From a checkpoint of a small mixture-of-experts model trained on Wikipedia: 128 experts in each of 11 layers, a variant of SOAP for the experts.
Below are experts of layer 4 (counted from 0) of a mixture-of-experts language model. Rows are named down (a neuron's output weights, with its number) and show model dimensions 0-127. Each number is 200 + 20 x the weight over its row's rms, rounded and kept within 0 to 999.
Before each expert's rows: "comes before" lists some tokens at least twice as common just after its tokens as in all text. This comes from a sample of Wikipedia text that the model never trained on. Tokens count by the router's weight.

# expert 44
comes before: "of ", "in ", "and ", "to ", "(", "were "
down0,213,179,233,194,178,188,177,212,189,182,165,164,170,180,175,220,178,197,179,235,236,211,177,213,204,215,210,231,211,155,218,224,181,189,224,223,166,210,250,217,181,198,221,208,196,200,194,208,213,219,206,232,188,211,203,219,196,217,203,206,170,172,209,225,182,170,207,195,205,249,201,221,223,173,184,208,206,226,176,182,211,221,202,227,198,201,202,223,193,201,205,225,175,185,210,197,212,198,201,213,161,190,211,201,175,212,196,151,207,208,194,149,196,212,207,206,176,196,197,173,199,227,190,230,194,184,201,188
down1,174,184,196,207,203,209,214,207,202,199,197,221,214,202,225,204,217,182,191,199,180,210,206,192,174,226,235,195,177,182,215,216,200,204,165,219,223,216,166,163,170,231,191,218,257,215,220,198,171,204,185,216,203,187,191,180,173,202,196,216,200,196,213,250,198,216,194,207,183,192,197,219,216,192,191,186,183,217,234,232,190,200,188,191,219,196,223,208,222,159,195,182,190,211,171,197,208,221,246,213,234,185,200,233,176,205,174,235,163,212,194,219,211,199,172,193,237,191,221,204,176,196,188,151,178,231,197,205
down2,172,163,195,185,189,205,216,214,255,220,191,171,199,185,205,206,212,166,199,189,162,189,211,216,237,180,186,226,184,210,217,174,204,185,183,202,182,223,191,206,174,197,234,218,204,200,168,198,240,177,225,227,246,207,168,188,195,185,208,217,168,223,195,176,233,183,211,218,212,205,178,159,170,207,207,200,224,220,201,184,198,178,230,226,172,193,206,199,191,228,208,228,182,203,205,175,161,222,212,209,192,217,196,194,221,169,192,185,184,211,190,200,243,226,206,195,195,213,222,209,200,211,205,230,204,197,178,183
down3,203,183,158,182,188,194,193,169,191,204,183,198,192,210,196,207,214,213,197,181,251,179,201,187,228,230,222,185,204,227,195,170,202,216,201,181,213,209,219,156,199,208,222,234,206,202,195,200,206,236,189,193,225,217,205,191,210,198,201,239,211,195,191,186,215,199,224,167,181,263,157,193,174,212,180,193,192,212,205,171,225,172,219,210,215,196,167,152,201,189,196,184,196,189,200,229,174,191,204,248,202,195,218,221,229,227,184,215,184,183,199,205,211,209,228,219,200,224,179,195,207,228,220,230,229,201,217,207
down4,198,195,212,233,212,204,208,206,165,145,203,187,171,225,204,221,223,204,195,199,216,228,218,229,229,199,208,235,169,180,220,198,186,168,203,200,183,193,217,169,214,186,210,229,233,181,164,182,200,197,209,192,191,220,228,199,184,191,215,198,207,177,202,189,218,204,233,207,173,222,247,192,211,177,192,207,179,209,224,203,192,186,186,209,219,207,188,203,267,238,232,160,194,184,178,218,201,187,210,170,181,204,201,193,241,182,187,222,201,199,187,180,215,226,192,191,202,215,175,202,183,196,185,229,205,216,178,218
down5,191,199,188,251,197,211,180,188,185,229,204,150,236,224,159,193,227,201,199,239,231,186,177,208,193,202,229,192,164,221,226,206,156,208,169,230,180,183,181,199,206,214,197,204,186,211,166,197,212,215,188,197,203,225,157,224,216,171,184,194,202,217,224,179,234,173,202,229,197,214,222,195,195,182,193,203,209,175,200,184,194,225,173,217,216,189,191,196,207,226,173,198,217,210,212,197,191,212,171,220,198,205,182,183,188,188,190,176,198,186,208,216,211,218,195,186,210,226,180,220,198,156,153,194,207,193,231,208
down6,169,190,228,203,224,166,185,194,248,195,221,174,212,207,189,213,173,178,192,195,203,207,204,209,180,216,193,188,183,205,199,227,201,182,210,163,197,226,192,157,204,183,198,193,253,261,208,220,184,213,211,197,229,236,200,180,212,186,191,201,206,164,223,166,210,208,193,224,202,209,166,173,214,188,243,158,187,213,194,220,165,188,209,189,210,182,181,195,208,202,233,201,214,214,195,189,204,240,242,204,220,187,215,213,222,186,205,225,191,186,185,214,211,196,181,215,179,185,179,190,193,209,209,210,190,190,196,168
down7,220,194,177,232,173,206,192,216,212,203,190,214,153,166,153,185,197,207,237,226,212,191,201,241,164,216,247,177,212,194,205,206,217,192,206,207,186,207,181,212,169,205,217,207,193,197,186,175,196,184,233,231,202,220,219,186,207,207,199,185,197,212,208,212,211,218,218,190,175,206,217,202,178,201,201,207,199,204,196,147,171,212,178,176,197,204,212,241,183,201,205,210,195,177,234,207,198,160,181,165,213,218,199,197,159,174,221,149,196,199,216,206,184,218,200,187,203,210,201,223,180,199,164,198,165,207,195,233
down8,214,170,207,173,174,213,220,217,219,166,190,198,207,196,171,210,212,189,250,203,164,191,156,197,214,202,210,204,164,162,213,211,249,230,184,202,187,204,198,178,228,218,214,219,213,206,237,204,174,201,164,210,221,230,204,218,202,226,199,218,204,212,179,191,157,248,206,185,189,235,177,205,164,201,207,163,213,181,209,194,188,199,215,190,188,201,195,215,191,199,192,188,190,201,206,202,183,183,192,228,230,211,204,208,238,199,175,179,210,190,240,187,232,182,205,234,202,185,210,177,227,218,203,196,186,211,206,194
down9,190,231,186,198,201,200,215,194,205,209,204,203,252,192,210,200,205,240,189,185,209,208,220,218,193,215,207,192,205,220,203,194,190,226,227,212,187,203,194,236,215,184,201,191,195,188,200,214,154,204,223,181,186,160,209,175,237,194,220,188,172,208,240,196,213,218,214,158,205,191,214,208,243,178,201,177,182,221,183,207,169,210,195,222,205,197,182,190,206,203,186,186,216,183,191,162,214,254,227,183,181,194,237,189,180,221,193,225,222,226,198,191,206,192,179,227,232,230,211,164,220,186,189,145,208,194,188,215
down10,190,234,199,189,208,204,184,241,198,206,198,238,193,197,225,169,222,195,217,171,197,180,197,215,188,170,156,184,210,152,164,197,241,182,195,185,187,192,187,167,175,201,186,225,174,194,201,177,189,232,192,202,185,186,182,217,206,206,188,206,169,161,194,178,198,219,177,191,202,181,179,218,185,182,197,185,194,203,204,194,183,197,206,240,208,170,199,193,208,258,231,202,232,216,212,209,188,217,154,228,200,194,164,198,172,202,193,179,196,198,171,156,204,178,195,210,198,185,226,176,204,209,186,193,200,200,209,222